config = dict(
    n_experts=128,
    d_shared_expert=0,
    init_std_router=0.0346,
    norm='rmsnorm',
    optimizer='adam_variant',
    learning_rate=0.00234,
    beta1=0.9,
    train_tokens=243500000,
)
Below are experts of layer 4 (counted from 0) of a mixture-of-experts language model. Rows are named router (the router's row for the expert), gate (a neuron's input weights, with its number), up (a neuron's input weights, with its number) and show model dimensions 0-95. Each number is 128 + 32 x the weight over its row's rms, rounded and kept within 0 to 255. Numbers have three digits each.
After each expert's rows: a language model's description of what the expert responds to; "mostly gets" lists some tokens that are sent to it at least half of the time. This comes from a sample of Wikipedia text that the model never trained on.

# expert 36
router:099111112144079102177142145121142179100080162144156148179181114139089149152158147143096145155149123146187120134178132091156121203119174093113191159181106064131149160169117103102076118194077079199122129108153097136130104152127107080095113156112110097143115096116192150126100103111141147118
gate0:097102150170106123151151158102129162131122124058149169129115110127170129136130108088102075145142075148160075165036116085124170124174076095100109141138170132127161110129096106169165180128107101102148101153175110126161119118134139079077094128074176081099160158176097059143132124123099110181
up0:085123168147120160097108180115164118099074145146124109165179178161117107175137132169075123121168118114152153074125137059093141123114137162169139109119148144162058092075168161202176142114152117159106145148121130094112071211122177099114144092110155107140161139136121084083112077116115105148
Description: Inner pieces of place and proper names and headings, such as Conc-ord, Pac-ific, -west, the x in 21x-series, and == section markers.
mostly gets: "west", "x", "raft", "line", "lin", "ord"

# expert 57
router:084107079134103076168142160123151198113080139149149140157175145105086138163130138138137135167168144175168140140147087078180097204132174147130149144153098107161167168135103114064083130167075099209129114118143151180121104170153139085114123114101099104137156104111180138128107065128153146122
gate0:141084060109135159195116220117135122108141066183144189143167133098123126126111131151121088139172163115152121130165165126118126165177131130106195162125167169131168156144108147166144135134059169165082160118176088110155143156059149107126105129111107144134136172186158168111118172129113112143
up0:161090181163143059162150151143102153137089108198074186116147112159153099207130156106104142107158123125152115087147134105156129177121169134127129125146140093134068190183133116101142148102147103165157137182099144203139117104165145139087123115190134115144152164083130141100140103145190090163
Description: Line breaks and semicolons ending infobox or list fields, plus nouns ending in -ation or -vention and rights, application, code.
mostly gets: " rights", " Rights", "vention"

# expert 1
router:097067140166151170145128163105161131084163137147171108168137159108102162173098144059102125073170135167183115141109059160129133162133128145140170172153140141124135130144047149138106151154062075138175125107163129170157129167175186118083155117137074133169093093124188139116117140126145138141
gate0:094156149106096099130135086118125114115140105208126113106150144160090110163143161076120143081130068081139141175101065145160153099141135136122145086089155082153110129078191104123099188092111123104166126110095103116180124175136134091118173091130098120157162175136171190085126166114189112074
up0:151193178096116120096174094112133151099112112138170149124138165151134107194080139088138121088160079126128187151116093170172142112162087126140144116070143136130144139061156124092100148158137161099143105084120103133124162176125162101129132128196103103124155192156225184135169146093150145111
Description: Single letters or short pieces starting an unusual word, often foreign names or species epithets, such as K, T, G, k.
mostly gets: " T", " K", " G", " t", " Y", " c"

# expert 4
router:071099102124108104201161122140189184115104128147141162173164178114109146134150174098080139125142112144149146120131083081139122149120153056126145130174120065156172125167055126065124159185102072187152116096126088139114093147166122109142101137108099084153113078113171130107141103141156165112
gate4:096089062133136137131107140133168147101144128190095162131157142122134116121101175201107128115085100155158151140068106141132102078091095140123147115187076153145109103167114167129158214118143111198093108074107108084107143101155104154137155144112041182133124139156181152130137156173116157131
up4:121152110119110095154138116150064137127134121197084126140169064174147132098115131124107179173109134121156071139145107104161110149092114142123131124070131174078171103133133128106121112140115113150122145154159200117105141122138169174157113048118128047109105157115078147182150211066128169154
Description: Space-led digits and short numbers in tables, measurements and scores, often starting a longer figure, e.g. 4.0 km, 37,145, 2 ×.
mostly gets: " 5", " 8", " 7", " 14", " 11", " 13"

# expert 55
router:066051080135105078178148135143141143063082168145153153148175140095153142158144093143150153130125121154118155119142110095158096138094131105158168174159075073096175169186104157086072130160097114124107103135153073087133108121124179162100087127113133135156145125137164157136102073095171180113
gate0:145121134126114105138111137110160129114108079116124116132119045145084152136130167048136167118138130117169105130146117211156124137113150125122150130142074106124119118174074187097046147062129087198099105175126134138120109153157130092073050110090139150182120129165116101108087136119162177132
up0:113116130119163155164158138123177120150172146105094154169108123102171129163114110091157159116087147174133158174162082151133225171182136137154139112166128108136081142062131120212111163127176118086139110137107131093125102108084139165123125059151154165073090167120187100097103108106125122089
Description: Month names and the day numbers after them in dates, such as November 30, September 28, in tables and prose.
mostly gets: " January", " June", " November", " September", " December", " August"

# expert 23
router:080100140133099126166118139137175131111120072160091212098147135109172111120133146132092093139134091104130088166117082176153102099159138169058123201161105169071129154176135116126116142167114096121119123125142077164111141193202164108087096130099122142165119137096168092119180158091090112100
gate0:135127096131142146142164104092113115115116141128151126152168140100142128144100100066119120040167102133166104126099130063050128177142118077129123137125108140093168161078071145133129125060118140100137065152150065177117122119187160168077129174157115169173102113076141119108195122119114168116
up0:107103125129117100195155087127120038158107098098135128151156177125126087110160138084103093112112114115139074121134122113102110140175128075113115138074087189111195124102122117110151072083131154105173104185085075174132149116166164165065152153136137157163171147079142116095169134106100164111
Description: Opening pieces of longer Latin-derived words awaiting suffixes, such as Reg-ion, ed-ict, mot-if, del-iv-eries, eff-ici-ency, Qu-iz.
mostly gets: " Ed", "iz", "eg", "arg", " author", " co"

# expert 38
router:121092079180100112152106185126123164098074144136142157160148135096082131174138153130119122161154114140152138132126100083190127178132200103143145128163113044153144157179080108097093115174081087176138085106163116153164112145134124077111105149080090103150118098085177182139115072100133154123
gate4:117120120170092179107146079122157126157105058098116102177142123113137215128125081131174127192137086086175129168167068162093135100081127096149088130194181110165114116086119100171130177089143095154097109134106126141093124171134169118124111095176089159107131092113154117134143162143112129184
up4:135189181096170144150085181135144132120137150149159210097099118163146124135096129107087167064188146114113093114139163132176156141084102091143127188094087133057193170131144129114115125124158179102133148141124098118110151148190082121101132129116142111128091115098121124119107159046165172161
Description: Scattered pieces inside names and titles in lists and tables, such as Man, Roy, Hull, L(oup), Kir(by), England, totals.
mostly gets: " Roy", " Hull", " Man", " size", "oup", " Holy"

# expert 53
router:063077105154114163122095167134097184121140122115154177140143108152112172125114126116107144086113096100154152185173145115141124170087138136096141110123160124108146110118036160114101159203118068136179091081145136108135133154185163144174100114099076106194141173144136166098189114163122131158
gate2:155056152155119109168143061120139095108158113110123093190123156094081140101176151119124081145128175139101167180088139218146130117149129139144150112123153164138106136145161116162133152105126156189134160124094087127092106190140099183095121077139189157169148158135156109161127171184098178125
up2:135162133210167171131162122130141135144119114173104119108125093132096122188115170114106219172114213109163124117154134097120086154110151105146134100140104147121063125116110121116130093094058098184103098082073203088139109176145134162091159136156156118109115159109122131144106146090125156177
Description: The articles a and an, also A, another, much, very, starting a noun phrase after is, as, in, was, with.
mostly gets: " a", " an", " A", " very", " far", " \"a"

# expert 16
router:103097083150053149148132189106129144082135121161129167102141143119154187201130091159105160087182072157176148173136122108189130169120169152121185118118121134140160149183104129102172174157099088119121106104159120154090146133170179087147143121123080137205090139095131106123107165136156124123
gate22:068147168150127134111152170147101097055206175175088127130145193139175164163165124134151124139145166160145134169144128165123143137152163153121153111111145206154141113111103170140086157090157150109096080105125175101107115122159146116139153117156149065081186166090149095105138125195127104166
up22:158120083175161159113109140119118162120151057111175128123142128113106099127112112068051118092123078123028111102138108095128149121204144143099146124130081142151125142168151063072079111133131118166168125110092203154119127114132102120113104167098162186144094132116099155139103116108151104067
Description: The article "the"/"The" after prepositions or at sentence start, as in near the end, to the public, during the season.
mostly gets: "The", " The", " the", " (the"

# expert 27
router:084123104155101182143070113086111184083164070120132162181131141174105138142104151120096164112134112155143097123123023125148119094059125127145176182165072117099184163169137095141143135169144074115115134131154142108115144166141193072114130123143151146148132105120121073105136161120085156094
gate2:131175093158138108122099131099093101056109146177157089153170195133152162122131107092086088143144161126154138155066064120075092090111095105105162122156122101128136112218125114084094116140115100130129080118042152137162182064142121119126140139102191125115104091149141095129122114146159092112
up2:155141118065109096136085104117163137101121132150074116130151164081123159087123119109199059138124117180093091168173121095119136112118125156176123121140127115129157113142115141114077137120098120138154122161105169127153228062176134113078150123138156206146073110072170098146090135157135118073
Description: Inner consonant-vowel pieces of foreign names and rare words, e.g. ov in Beethoven and photovoltaic, el in Pavel, taxon names.
mostly gets: "ov", "enn", "oph", "sc", "op", "ç"

# expert 9
router:125118123218137105145151137107097170099150076133176163139126155138110128192176141111166188056187090120132153135157087124179133148053112115138127192183138169185144108142107143112214117103132107110154110158113139094161124123123140103107143116104109103156124149114130070111150102158075144168
gate0:093142154188152125176102143176079108130155123147143163211124132112107160115137063127091151065124096172113091093148098123177110145089115123064100079129084122106105140180090112162204118108124139120154141145092170126135109085097088128143136065147115148180169128193139117161105136171166136123
up0:132073158128169083073080101147140116124134184148154109159120097139128163126144082156080165105171089094131207071136073127117102122109105141091198110168171116140092116138108166122138095089086133094126117135114119182094182120127100140171121059106107149174139139121089171139104155166193158131
Description: Short common nouns and word pieces after the or a, such as war, end, town, single, cross, home; no clear single theme.
mostly gets: " war", " end", " town", " land", " Star", " Town"

# expert 33
router:114111143178125141142105144097147074107140149146142158158182166076134106148145130158098127121093111152200121180195087062162073176129139095152157097187135126171158178160073161132104141170077139187144110087128137143149107189178097122132145145132121138137143093114105109167146167082129183112
gate0:166083036103126140125123135077091133106119091167159173073165144114151138168136085128132138087096182132158156136114090108140149117138146187064123123144188147143158078145198102144129133168101158136139116141122147114103114068181125140129163187090135142107093114123168105106055130075146080102
up0:230057154129093077137122117117133151157112132125115174156126131142142135155096092127114107201103123129101080151164110126150091086105093113166128137177163192148132151161127077151154129188057107106127134151107156091186133103149085088108115170156163131087090153137146152106150121106087084078
Description: The word to and auxiliaries like have, had, would, can, may, did before verbs, as in designed to enable, had worked.
mostly gets: " have", " would", " may", " can", " will", " did"

# expert 39
router:134129084170149103171168151087153115048109100106173126105166162112127178108101150129131124099157102120203071149130099101175135121123120125155158143188139128150110145105125124160174184124131111120095135152152084170119083119131176074083077126119105124208107082094118112164145117161191186151
gate0:181123180142141133131122097096162138121175102154154143166165119133120195109153213126179159134152068127150134081118088140119112080143104161116144112098098159098118168130173109120097178056111126113088169107070075107134123158109104065146145129143099115120086101109105100206120152126129059100
up0:116126153131153166201121138091151119143099121118150122129127183098120145186153177149109073143173059148189102076067083115170149107143125173089134132117053132114124200137121129153118152123129158129135135141120140042077101113125089181069135109072114113139124100110138081156098142120133163088
Description: Head nouns for transport, military and government entities after a name or the, such as Line, Railway, aircraft, station, Army, River.
mostly gets: " station", " Air", " River", " service", " control", " power"

# expert 2
router:138135149134124142153109175072106105120087076123131144162162077093124118184108128134141140105150090152181086113137147138164079100140123133159158168209069108158109124139081123086156147140096146144132097170143139123126132092114194055071088099073120152162064143153166105156135115106156179186
gate0:143109118095198099125108196046116142120153119112137109189093058144132142160165093107104133108097145129092123134091189086157120156180130108149162124155075114173113144187090120081117139138087127062160144097153188194122144124137157126070150121097151137156144104132108110116097135184129160160
up0:162161109154104107112113078105128130101145059052115149138118153115113109144125153134167137207110097155081151076149111102127099158066128161121069133114160117111172097086150129097157100111098144071135136115170153123036139127151142120147095153100141150165077123184152096134160065176118085161
Description: Nouns in election, party and sports-results text and tables, such as Party, election, Democratic, Greens, League, vote, and percent signs.
mostly gets: " Party", " election", " Democratic", " population", " Games", " Council"

# expert 6
router:129123056171128087173114128125120127098122117139137113146170137116092118150084170154145145077139096091197143141126037134112087119088162128128203142213113123114140155115139097123120183198110115126093099085150130096112122117166149077155102082112093074107135131148180077128159168087154123136
gate0:107152159121172153107102154087085094130141136143080100178120170126167126144149111092140091124121094082120180095030087114158170108126175117162153117143134091163138121105140089081115138151128104098138070093104056056137099083112113179164137105149111128160106147111097197097077168142113111149
up0:111154125077111153187172121099167148149141067157139156145130101162099086131079140162086196123154097180155045139181151125128104104140099165152092135115084134076085146159113137162143078071128152135138112146141142201049132118108103089105132137076149158103168150150098132175158134122139131106
Description: Word-final suffix pieces completing nouns and Latin names, such as -ions, -idae, -ensis, -alis, -us, -ers, often before of or and.
mostly gets: "ensis", "idae", "atus", "ions", "inae", "ances"

# expert 31
router:089105112133121153171078162102116155119100183146096153114151142145154145188104181149135152096181080114172120111135030137128140135163111140102148166129161164098152135189096131128107113196135078131141141110179148135078133162099149136122122100090086091184101088143155093130128106145158223149
gate0:110167104143117109081117171111062106094137108103070153126100126100140183135117097092179108139104149102122103136140119158151111113160135150130207058122186117171133187148124104049139158129117135127103169156103135084133125144067142147118171061090098132164118163138083074182190145115127103141
up0:117124132142148147170122132127132154088121174130212092138174097158096122140165150119124144137151039130142145167134156083158120162105153140152127192183045108120144148133103095102099163156128065170128130139147124132121130180161083109184112147139153117102095138138185177115100079194095093075
Description: Lowercase or capital consonant pieces starting a longer word, like f(leshed), f(oyer), Ch, Sh, Bru(yn), rend(itions).
mostly gets: " Ch", " f", " l", " d", " c", " Sh"

# expert 48
router:093095126117101083159117184131143190071080144123144134184120141119098122177118133116120134155134102160181115162145116099196138204111135124116175098171092086139123129166081080111080122178057059153133105130150107146125100130159105097109077125103115091171078101088182159112133100110156142122
gate0:187123136146100091181150190162165100059090051102159126110157125115127115181101132141097157076155177122107064189162145093107086086131140090145136164164104135128128113111162109105117129182060109157082162144124107119135150122107157114137095147141113077139083136125182106173166127138121190122
up0:138118115111144103090146131129106123120159128148178153147105169125150166114110112081148095108093155118147135194098128126096145144096142137091169076139132075139103155140130145146205156130056089110119093162172107143145205069094123066166040087137196193146169125135112159166134151123113117136
Description: Adjectives, region words and years following the or in, often in sports and geography, such as North Carolina, football team, medical, Central.
mostly gets: " North", " football", " military", " Central", " basketball", " specific"

# expert 0
router:083085106150138104137093187149140162115078097131165130175163132105073148197153115108158109140135124137143134142149093090193104181121183114115169139149098114157145155136113116082100115175066079180128124108135140167104133151142112060098139115098084090154121100078201130096126041132131142133
gate4:057110146170095145177073066103172196118082120071088137130093163137122105106143134095114104149154129138121138167130127162114120109154108121154114114161113140102179165139141160111133121171074090115168156173118123120133065140105159117154159156153082113099084151140172085112190160224169113133
up4:114107142136144133097130156181154130105159138144121149117106136168242150157123143156149125089116166177084122115098112075132165122185137083083135090051119123079172111161138149147135150148104128106073066129149080136082167152108130139121144145056101182183117131161085122153137144083082141130
Description: Line breaks ending infobox, taxonomy and table rows, such as after Order: Lepidoptera or a vote-table row, plus scattered word pieces.
mostly gets: " cont", " sever", " lik", " Common", " Lov", " mi)"

# expert 49
router:068124125113051142164101124131136125109114099115152143116154146144119146174110107125120123166122099143122157145124102135164152214103133153085144180182064130110143164155034141125142148122138130130136083131126138138119111157143189054144138131161095088172144136108194144088097061102088194171
gate0:059124128097087115159096151118041132111093080132118134151178131153133131162156147118199095134081122153152116078141132146085147148157159154134164100124075121056129128101081152094088157140111142141164158106095170081188080099128139097073115158158111135127105156125146082087136116154118208159
up0:137122123124127106127102145153158072159159093107203061118084128074128103167092128155148094128110088159042107141185131147111171170142120085142096152161092114155160166138115093089145151117154173162169182093108132176190143094131167135109112115190069132123123160058159113123114120132112127144
Description: The preposition in (and within, into, during) marking location or time, plus infobox labels like Country:, Location:.
mostly gets: " In", " in", " within", " Country:", "In", " Location:"

# expert 44
router:077127121112088137152133164129164159133137102124119129133120092180156099150064138126104134081156146134222135095153039086138117160072124164105126152165148120170105179140082135118116179118070093120172094102173164146167106129184135107147110109147169165115176126129132079135109074157182160112
gate0:118146147130135109136139150077151108091098082098045152133140125134112127148099184156116144145127105088171128111140119144170120118096104148064124143115080123139141130145111159112136180086126074130135111060159202065137129098120172137153079106128129169110184116230082105141130123171084178172
up0:109048136171106155129091169106137158122153148084139126099106131127122147150146084183167115128157124085099135118137174137152150130112135118111108106125132215140141101064113169148135082144159147113062166225124085137082103131058118106130125125139140131147095122061146178070078111080111106111
Description: Lone capital or lowercase letters starting split words, slashes, and unit or number pieces such as M, H, m, per, km, min, /.
mostly gets: " M", "/", " m", " p", " s", " H"

# expert 37
router:075079077117092091183085159154114171105057139143153117156158154147105134195150124126097108153132115145133132116161115090146118195120168118150182147181096074129140171159104112098102142147089088206142114105151127168133113139158129069107113149057106106166144093091165148122137069141123161153
gate0:091171147119069128170111172126139114166130112135218123135179110098108163168157113081109122105060133123146103129112115157082109125063141118134149135113120123135095116155170136185122182100111099066113154091158127069103105154130205199139112094102136129126098077100079119082133164149166098148
up0:153119098120152134145098073164160171044143130074126158134129070118077131119098138151116105151177157118112136111152121111127097122131172137100154051113146121101135117187174105084124093164101017159113116151141162192137094126130109123123102112176142149104109113200127131074116101126185115102
Description: Line breaks ending table rows or infobox fields, plus in within narrative and scattered pieces like ability, Color.
mostly gets: " resulted", "ability", " Color"

# expert 32
router:109111098152100104222094155142155193117079169146187155153205147079117143148123136130112146133171114176150160125145139132126087181132161139147186163149101083141160127206097178137092116184112118130141114101109126146141131185125128106114084126130128087166106081109198156138158087097127149129
gate0:136178106135123138146083127051086102086123139113136149104147126100169130124161153149131184083119137062097129118103097134118150073180162126172090154152157123143189189065147097107168089138082164134124142084181060134159087170164105114096103101128107186180095150167145117125144124138152113159
up0:117206031125112138140157084142087152127130107140148112140166124117177083084139088118163164094151109152141139129107167144116106140175093133142110128106144091100195096078114113165108106074116162139099099043119092138124057138135102125115058128130103111110086149152174127089127160110188097101
Description: Biographical words like born, (born, died, was, plus day numbers and table digits in birth-date openings and sports tables.
mostly gets: " born", " dist", " cost", " died", " che", "ы"

# expert 15
router:106102180177068068099144144142179125079105111151094177121136086105170206165141061125146126096119087170167169133103110171161132142139130110116152134163177106159193119134134151105188137172080074100146134115104080143082123081148154088160113102134113128168099150159117120090167087127135127134
gate1:110129159151138134139170173092095127104117145099128131114152095081159105173129115137147143164159127097046109150123168160090157158155163084067092158202154160115126148157113114099043089152104111107104150143094135130130129123134079091126107104147185108103063066170116101078144062164116126089
up1:154105127104152104113153106210160138136133090116165133115092127198070148058137163107087128097168175132139151100118099138120116120030114158166144085095152101142133137137155071158186069152153162096073137115141175087123155142140122127151083155106063113111141143187099135120122164107105157116
Description: Adjectives before nouns, especially colours and age or size words like New, Black, Green, original, large, Red, Old.
mostly gets: " Black", " Green", " original", " large", " small", " Old"

# expert 19
router:071128158182131130194091188084157061127124105112117185096170130127116157148117103107114133069159107152187138206107062065145103087120161126118130134136140149102133155100128147101134140117096147114150103152135175131092104171092141124131130083099096179158170154173094087110171180127082125150
gate1:149153079117122095094121171047150109174125160137196174121128142171103127154112198093119144143142092114135152118127126152156156126173121108133136141162196172103150173132163123156068127160158113067144140127188165064167076176113107137129152133108125174156177095167109110098178122183146128110
up1:127090160177125113158052043120121111062119114038078133106162087125123142148148096165119136160092140192121137134113172083121135139092145084111122086177143151172142159118108079106163113144120169132123121134080141158091159159114101159093184094173152085111147099115147112064107095134140123133
Description: Verb stems, often split before a suffix, after to, not or a determiner, such as accept(ance), ask(ing), apply, must, us.
mostly gets: " us", " must", " According", " pass", " hold", " find"

# expert 56
router:075107113106076108165164190101127097115120117124188141170133124093160185113161136149082110091142127168193096136124094126116079112103102129126153142168122094149179135150087131071113192170114091105177152177174086107101069144145139138117087105136054134151094137110108103136138161157122201131
gate4:145108210145108123132166212146151148193183103127173110142127140160119150181097189172122127120120094140123141106177149118114231152108116104107134117110174144124161088088134119090110113130173147177131138104134154133122090130119148155073105118119161115128120191111154155081197191129156116141
up4:180113138134172103162136133091132114118141084165102130146143144130097164179149133138147161108168142156052194129114129119144139150182195159075139065134090082099093104144091083101093139119088142115140127121110116173132151107085133115095152154072095164113176072158162132115192061162178146111
Description: Number tokens in dates, years and tables, such as 18, 24, year starts 180, 191, 201, and ages, days, coordinates.
mostly gets: " 186", " 24", " 185", " 20", " 187", " 50"

# expert 11
router:103137102153127079163113175122119194100094136141156134168147171116100107184158149117118128131175116190187143155142130058171102168121178098116176138163125073169135152159093130089111136170104069184153105097162145154142119184169129104097106129105112126147098081082170150100099062097140128110
gate0:081100135093113136212121105179186105131166103144096113087123099163104127183147112082113144143151133099130135141152114136118081126160088121202095125128167154136111137115086131143128157124083079101136070202107123095098110095075191140106230101125114101169105150147114119130106173133155161152
up0:153129076147105175079125136127113137106105145091169181138119107139121130103137182136146173168086169123173141093097087097162160131124193125139120142077079177113182148153109117134163063149073124112140208149097181150149159179165107111147093109134183149157098106116151086081118096141178094110
Description: Mixed tokens in sports records, results tables and coordinates, such as fight records (3), scores 114, slashes, plus odd word pieces like Full-er.
mostly gets: " (3)", " day", " Full", " Honor", " whole", "onna"

# expert 35
router:135068122136135099157119148134151202103099141152147135158125123096144136136157122100121127159136109144147127125132076113182107177098203112183163085158115081149172165152076114094096165146073122118171092106179118163119152149141099080088140129046111100168083122101174134111166094129171147057
gate2:110097149081103082101112119140166139103146101132092123147077134163164186092138125135102168123086120183174133163131077155139198137099122130102171163133130081163161146079120124190177147118117127122173098117098116178126138146147157152182161079104100155160121157140158153168066156143224115095
up2:143122168166143058126077114152168152101109124151169097100100122149166148156190159134154127148110168096150145124107125118132114136054158124184135118123132102177153086038117121164133106129146123141163076113078055114122106165134079082188102106107115124159157176148180152144128116144190176148
Description: Pronouns he and she, ordinals like first, second, 5th, and narrative verbs such as met, went, later, mainly in biographies and results.
mostly gets: " first", " second", " she", " then", " met", " he"

# expert 41
router:138107131170064176152077146116150178084128110188104197109138138139147158148132118166150133068141095102146121129180052141181105113100182107161135180145130150171083119109131096135102157196150098104129155137135123121139130188168154126134114147157073150120120136109120093076132149103093218110
gate2:118103127127102112121175129158174116099115080107076137134161136175098154109139184151156096189184134105144142186119142180080095081120146144133151097132069149181076059075158106088154095115134159121160142083134149111097160116142153082158086140094152113109112152177150158102101210137141090136
up2:105142109145144147107139144124098179104094244118188132084146129105119106157117101116143103126162080128140088102066168142146180164150159120091184150095094159154156131151130123180134152128124080174111124195130153193100147166068137123096151144171141092142096132114131185127097118162108084093
Description: Single consonant or accented-letter pieces inside a word, often in foreign names or rare words, such as ob-l-ivious, py-g-maea, P-å-l.
mostly gets: "g", "pr", "iber", "bl", "l", "è"

# expert 45
router:136108121117113134171097131143121161110117131117155165167138074137185129120160119097106189088143109092140094139126094152147109106117190163108147122145115145101107200120106120076123091204084133133080095100089102153195064198106177093184104087153091159139127119141140106097145199117116119180
gate4:139169066146113129122163134141130123130146104084067168104075172119167190072105117141111104158146136103208152163132133105145041176124180127170098105177122167127096123104107098174136092098137130088111160097153144132166076147179137140134175120133087139151135171123093109171169184157134129156
up4:132150099105134119113134097134125162183137108086162127149171121157179069110201199122096128120131145098140180155100111151143086138128147174122169129140156100103112072049173104168197120179156107082117076124102097150128098136118197119155137129142156079095169115170090093130169132111092151148
Description: Middle pieces of Latinate words after prefixes like un-, cons-, ind-, for example cript in prescription, cons in conspire, ind in indirectly.
mostly gets: "ust", "ult", " ind", "vent", " cons", "min"

# expert 10
router:123087109148104173117117145073111106128140112101137167124125127144155170192100143121105119122157123116176136132132026179216109123148145188149127176136092161103121108183079169079208177148111140103153143123175159110150139123104174131089159132132093155166119152093138153083146180102122159123
gate0:115148080083059154135151131089112152099084120175075129139117137157134171200137196154179147102146171108137127114123106161126070141111177105133081120170092155156174172148100136120195140076168134141086133166134151105103163095171137084079134134109130134109186141106156144115129210133109124096
up0:098105132190106077154126145139122157149104068049186113133162107093124148079125103126103119148069137150138098131154170085104136094099083151146180089117162114105076135062149112156072146164112107151146082129080096152134093192126130158185091120118164082090101131160133104163129064120151142142
Description: First word piece of a capitalized proper name or Latin-like prefix, e.g. Mon, Cal, Che, Har, sub, Mic(rowave), often in taxonomy lists.
mostly gets: " Mon", " sub", " Che", " Sub", " Har", " Ad"

# expert 40
router:128083064179101063163105139109163140108087161112155164187165117097109121144130116131129118123144122174151141151153110113179099160128114114117173125177132070162160147195084122130075140152103094169123102077202142130087077160137127144114153106067116106150149093119185155116152045113146151115
gate0:100078111083114119150182150135133148140123192194139119100117138158091094074079081113072092116115099130187132109117046197158138122133106112179155132153134083128111124135110142117127138174080084131124084120154093069149144115160157122106093118171134042168150122119119091183142123148161156145
up0:134165102149128146133091121138083150142094102065108142100144097109176140177186092162105184190111125181136074137151145121136066146061131101140126080129127138094160112105101114073151122103097130123169189196204142160116154153146106102077153079113087107120114137114123143124157127119104058160
Description: The word see, as in "see .NET" or an episcopal see, plus can, field, line breaks and script pieces in election and list tables.
mostly gets: " See", " see", " field", " history", " Can", " science"

# expert 12
router:096116125142108114137072179175138126123097100105167120168123155101094124121146141077090155129204102109164168167154099124186078174127196133086089152107101164161144175155064134074087154169156107153118119102138142130175095109164136093172138079092119112122141072170152102149153119077175127131
gate1:125161076120126106118176077141090101115100102132159179084124139091128142110084137107111133164124151144144130079157058106088118146160152179032103073111118106107145155162102129108165161140140099176184154132160117139127063100120131172110113140178133102116075143185196101174121146145119118187
up1:136121128157132181147154166079112129083175152147143115216074111197101139166145063168139116130154124103124110156134167056095190104085157085195120132124123101094147100105159100136129173068098157111156129134132142138099145146084075120074084130125112166145154153096089139123170086133148112136
Description: The prepositions and connectors for, as, with, such, including and like after a noun or verb, as in applied for, such as, known as.
mostly gets: " for", " as", " including", " such", " For", " like"

# expert 46
router:071101130137124130172143196141113135091096164135153140165183151087121137185119112101134086191152138124144138114141076092193103201121142075126186140134103116140127153149087125096101125134093070135134153098148120094120143174125145120136071168086091141168138048077181128123101099128097134182
gate1:143127114175151123094129145108158075089138113173113124118175155094175187094121141160142065143111094121083163102194124103140130172149192124115143109136156135161124156109090167142178126134048111081118188171189155156182086171148163134136150144160122160198115108115101154182123140127113097137
up1:143099156105099117143144098120145145096080150113139174133067101113101123135142083089089144111080095100216114123137128060138184115149118158101096128112115098138092117198135136116109139114123141187062110134063127136176089098117114153106127120137157084074079125142126134137183122104232149097
Description: Sentence-initial He, She, We after a period, and first pieces of names in sports tables, e.g. Cam(ara), Qu(ercio), Gu(z).
mostly gets: " He", "He", " Qu", " We", " She", " No"

# expert 8
router:097108077136093097167097182112163180147089158115169144211198152088108158169147156099103160142160097172168141120154133124149101178112173105118185167143110078148113145134059094115097125173074093164155103119145144140119122152134111115064131114096111122131133104068190143113136088107119158125
gate0:126120177115120081123116157081134118127077126101118140139165149150084163048111140138093127164188101179183134159124081105127104121118228093089126126119175168108186134153090115135164139137082118138132140076114099124180143086111163077146048126133062119156162112152163104130154110116155134134
up0:157162100083143199183147142144150069078136071187117096141164105172083105139158125099095119111067127136174150099156089137096154124088119095141133149128098109173133145098198120124103109115098122161127129068153180184141119147089201138139116148115121151065113133061138144131098109184119119122
Description: First pieces of split words like Georg(etown), Gam(eren), reduc(es), plus by, also, end, record, population, city in census prose.
mostly gets: " end", " Georg", " Nik", " court", " record", " Dar"

# expert 17
router:079120053176125141148093164129167166117122141161132113210105140109124156136129161128089130173088135154125094151145086086177120171122143154041131104130083137128187155156079114155172162120098100195194127124172100117175074184183103135114107090142117146144138093155136120120139123117148155137
gate0:064177143137121161142163135142138142185178119142192127151118094168130164141143165104106185169112117138162075111069123154165167124138101181096157152156106165155101111165123167171108162066164104123144163146114128097179125107144118080100128063127140135135102201158138085125180172158160105166
up0:166148163120095101074128185144174150134127132078098133101109111085176140106115107112153105130139155195093095146104123142186102138184160158133105131124100066084146173093107176062117115177059140103144116109148145141091153166105165155132188181150132154139145138138099155044104134132147182126
Description: Prepositions and conjunctions opening a new clause or phrase after a comma or date, such as to, after, when, during, until, due.
mostly gets: " where", " when", " during", " before", " until", " following"

# expert 5
router:159157089147095086149075170152123130109167084162163125176205131086094115107082117134153148140164091123138091168143086126197121082146148102121185130174127060161166184128138117098162131190132158165087100102116099158092100148139127130143073112138100101146099076164129098100132132092171166142
gate0:137145099159131133141146137114098157129116107104083160137136059075175116084139144130131149119122143100178142099109075097115102075180119109117146155169136109082182140107135135072197185093184133093063087127142134146128176115075099175125154058171124158135079072125131101097144144071106155127
up0:119154131115128085148129112146124176126128075129123096195126132169141114138124098128159094146121069130113188151148139174161164139046171106106170118144127082127061099115106099135095131129111160090139151130149155121143209053166075105111078121043078094075112115143164116149101101127123141164
Description: Final word pieces ending in silent e or similar, completing a word, like -ase, -ose, -ace, -ane, -ure, in montane, exposure, Peace.
mostly gets: "ase", "ane", "ology", "ose", "ome", "ace"